{"d_expert": 160, "d_shared_expert": 128, "balance_loss": 0.000511, "balance_bias": true, "norm": "layernorm", "norm_place": "pre", "norm_eps": 1e-05, "positions": "rope", "rope_fraction": 0.5, "dataset": "wikipedia_en"}
Below are experts of layer 4 (counted from 0) of a mixture-of-experts language model. Rows are named router (the router's row for the expert), up (a neuron's input weights, with its number) and show model dimensions 0-95. Each number is 128 + 24 x the weight over its row's rms, rounded and kept within 0 to 255.
After each expert's rows: a language model's description of what the expert responds to. This comes from a sample of Wikipedia text that the model never trained on.

# expert 31
router [133 152  70 112 157 111 162 156 142 160 115  90 136  95 134 121 119 110 130 105 137 205 133 138 128 135 100 100 114 129 121 147 130 133 127  89 108 126 112 175 141 119 143 138 120 150 128 157 101 103 141  62 111 120 115 126 106 128 116 136 133 158 157 133 168 160  84 122 150  87  85 113 136 117 117 144 109 107 107 100 139 155  81 127 128 131 124 127 119 106 146 105 154 184 135 164]
up0 [152 102 130  99 130  99 127 101 107 152 112 161 171 145 121 154  92 102 177 132 131 115 132  87 129 109 179 105 144  98 122 128 151 140 142 182 119 110 144 177 129 114 148 174  94 140 131 116 104 165 145 133 153 160 128 102 114 130 123  90 148 158 139 105 132 135 170 120 135 105 167 140 120  67 112 109 180 169 131 138 116 139 144 151 144 142 111 118 144 103 149 137 121 123 112 147]
Description: Birth-date day numbers, spaces, newlines and punctuation in biography leads and lists, such as "July 15", plus due, according, today.

# expert 16
router [ 80 107 148 113  79 166 125 113 117  90 145 139  86 134 121 154 142 164 128 176 112 136 112 111  99 130 119 145 167 112 149 145  96 126 108 101 144 109  96 160 142 119 109 190 119 152 109 192 116 137 141 110 148 103 129 129 152 111 116 110  86 157 119 106 170 137 112 142 183 124 124 143  93 136 120 155 159 146 105 112  98 182 135 118  98 142 135 151 116 132 117 126 122 112 114  97]
up0 [153 102 155 157 162 144 124 102 149 119 142 132 128 151 133 118  97 147 156 111 125 110 134  88 109 109 180 117 102 140 129 116 141 191 109 174 101 105 119 110 135 115 119 154  83 176 155 144 125 157 132 120 116 104 159 131 158 117 124 120 155 145 144 110 121 125 110 129 145 134  75  97  91 105 175 124 132 162 156 146 144 123 137 128  96 149 156 118 114 145  89 103 102 113 112 110]
Description: Function words and punctuation in war and military history, plus words like Wars, soldiers, regiments, served, Guard.

# expert 15
router [131 148  99 148 177 126 135 142 181 141 172 122 142 135 168 121 140 123 115  91 101 139  91 161 128 132 107 139  86 146 142 159 120 123 117 118 130 103 138 127 100 130 115 145 146 111 136 139  99 104  84 107 148 121 111 141 110 123 186 167 131 136 117 168 170 152 148 109 106 107 112 124 153 108 123 142 117 107 129 121 149 144 138 100 133 118 186 112 103  99 115  86 126 129 122 155]
up0 [161 140 138 109 161 137 152 114 122 104 111 159 121 104 107 114 111 134 163 120  84 121 106 133 111 103  96  93 154 132 171 113 137 111 120 116 104 144 119  87 114 108 152 153 105  93 105 123 138 123 100 120 175 184 128 123 179 148 107 164 114 115 123 150 131 131  92 186 122 135  99  98 121 111 138 115 150 117 130 116 147 119 126 133  90 121 127  76 127 142 103  87 112 107 110 170]
Description: Verbs and connectors after he, was or also in film, TV and book biographies, such as used, such (as), published, awarded, series.

# expert 1
router [113 172 156 134 167 148  94 155  78 122 152 138 148 135 143 167 131 100 165 129  88 143 127 138 131 138 125 138 165 137 137 103 123  91 151 155 143 174 156 112 108 113 132 113 137 110  98 150 167 123 132 134 114 121 116 100 126 174 115 152 119  88 116 113 114 122 135 160 131 115  99 137 135 153 145 135 141  95 139 108 115 121 120 128 109 122 145  87 149 173 118 114  78  95 113 126]
up0 [118  74 124  98 134  99 146 132  97 158 102 122 128 100 140 163 107 129 151 130 120 111 117 150 143 149 136 145 135 125 136 111 117 180 137 143 103 116 158 149  77 102 114 123 118 111 106 114 125 142 125 117 145 163 128 130 130 117 124 124 149 122 123 145 112 101 132 112 140 116 145 133 155  90 106 126 135 148 175 121 103 147 163 175 101  82 132 117 181 142 123 162 104 115 128 128]
Description: Political words and section-heading words in politician biographies, such as Republican, election, born, Labour, and "career" in "Political career".

# expert 30
router [142 136 115 168 123 131 184 121 110 149 114  71 108 159 136  86 134 126 116  84 127 135 110 129  91 133  87 133 132 158 117 150 105 106 106 117  88  84  73 154 104 128 122 180 110 130 153 145 136 136 115 100 135 124 135 107  97 136 122 132 146 156 140  99  91 141 140 103 139 107 157 119 156 138 104 124 121 150 111 110  93 137  83 154 118 110 139  71 171 130  84 107 118 171 135 136]
up0 [111 118 109 135 138 134 184 122  93 133 102 150 142 124 119 114 110 146 124 147 137 125 137 156 136 133 114 123 122 136 143 150 126 120 152 197 143 130 134 121  87 116 136 202 121 127 151 144 125 153 141 153 131 126 148 137 153 108 137 146 111 120 130 128 141 106 200 117  93 122 177 171 130 133 111 128 133 119 120 133 130 127 119 100 157 136 109 142 178 167 113  63 112 147 122 126]
Description: Commas and function words in plot summaries, plus adjectives such as military, cultural, technical, corporate before nouns.

# expert 7
router [165 120 139 125 127 110 134 175 170 172 101 118  70 155 100 106 144 106 134 111  96 173 121 146 129 172 116 157 105 134 133 137 123 104  86 110 138 155  81 105  81 105 115 162 140 131 152 148 129 146 102  75 165 117 125 171 131  87 135 177 140 110  77 111 148 120  99 167 145 127 170 156 136 170 128 120 125  93 147 115 109 120 148 138  88  92 139  85 116 163 176 149 147 116  81 117]
up0 [156 136 129 137  99 138 123 111 150 136 126 108 112 134 115 152 119 147 157 127 139 147  92 134 115 147 138 170 136 107 140 111 140 103 163 147 125 136 127 142 130 136 116 162 127 149 145 100 104 129 111 123 101 157 124 110 104 132 129 122 150 138 120  83 144 105 129 120 106 106 141 168 133  96 136 113  90 148 170 146 100 113  87 128 117 147 165 134 149 125 168 111  93 131 141 116]
Description: Word pieces inside personal names (Nich-ols) and pipe separators in sports and stats tables, plus scattered word pieces like -her-iff.

# expert 8
router [119 130  80 152 148 100 147  99 139  93 104  69 109 114 155  90 136 122 127  92  97 143  65 115 140 140 133  85 117 142 118 139 105  86 132 110  97 132 102 165  87 160 137 131  96 133 114 151 147 162 136 135 104 114 114 110  88  82 133 112 168 102 130 157 100 178 117 136 110  81 124 158  91 144 123  95 135 143 142 129 158 141 108 163 113  84 128 122 129 170  92 109 126 188 102 140]
up0 [185 134 100 123 139 100 141 139 103 120 115  90 122 108 162 146 104 165 140 132  50 131  97 144 150 105 150 137 103 148 125 138 121 150 135 138 108 171 115  87 104 122 156  97 137 140 133 149 140  87 122 119 132 170 120 139 103 154 113 136 162 172 139 114  89 165 150 121 120 162 112 160 159  94 127  91 144 132 120 133 138 104 132 155 129 113 147 139  99 121 115 114 146 114 124 145]
Description: Operators like + and −, spaces, brackets, and, of, and plural pronouns we/they/These, mostly in technical prose and lists.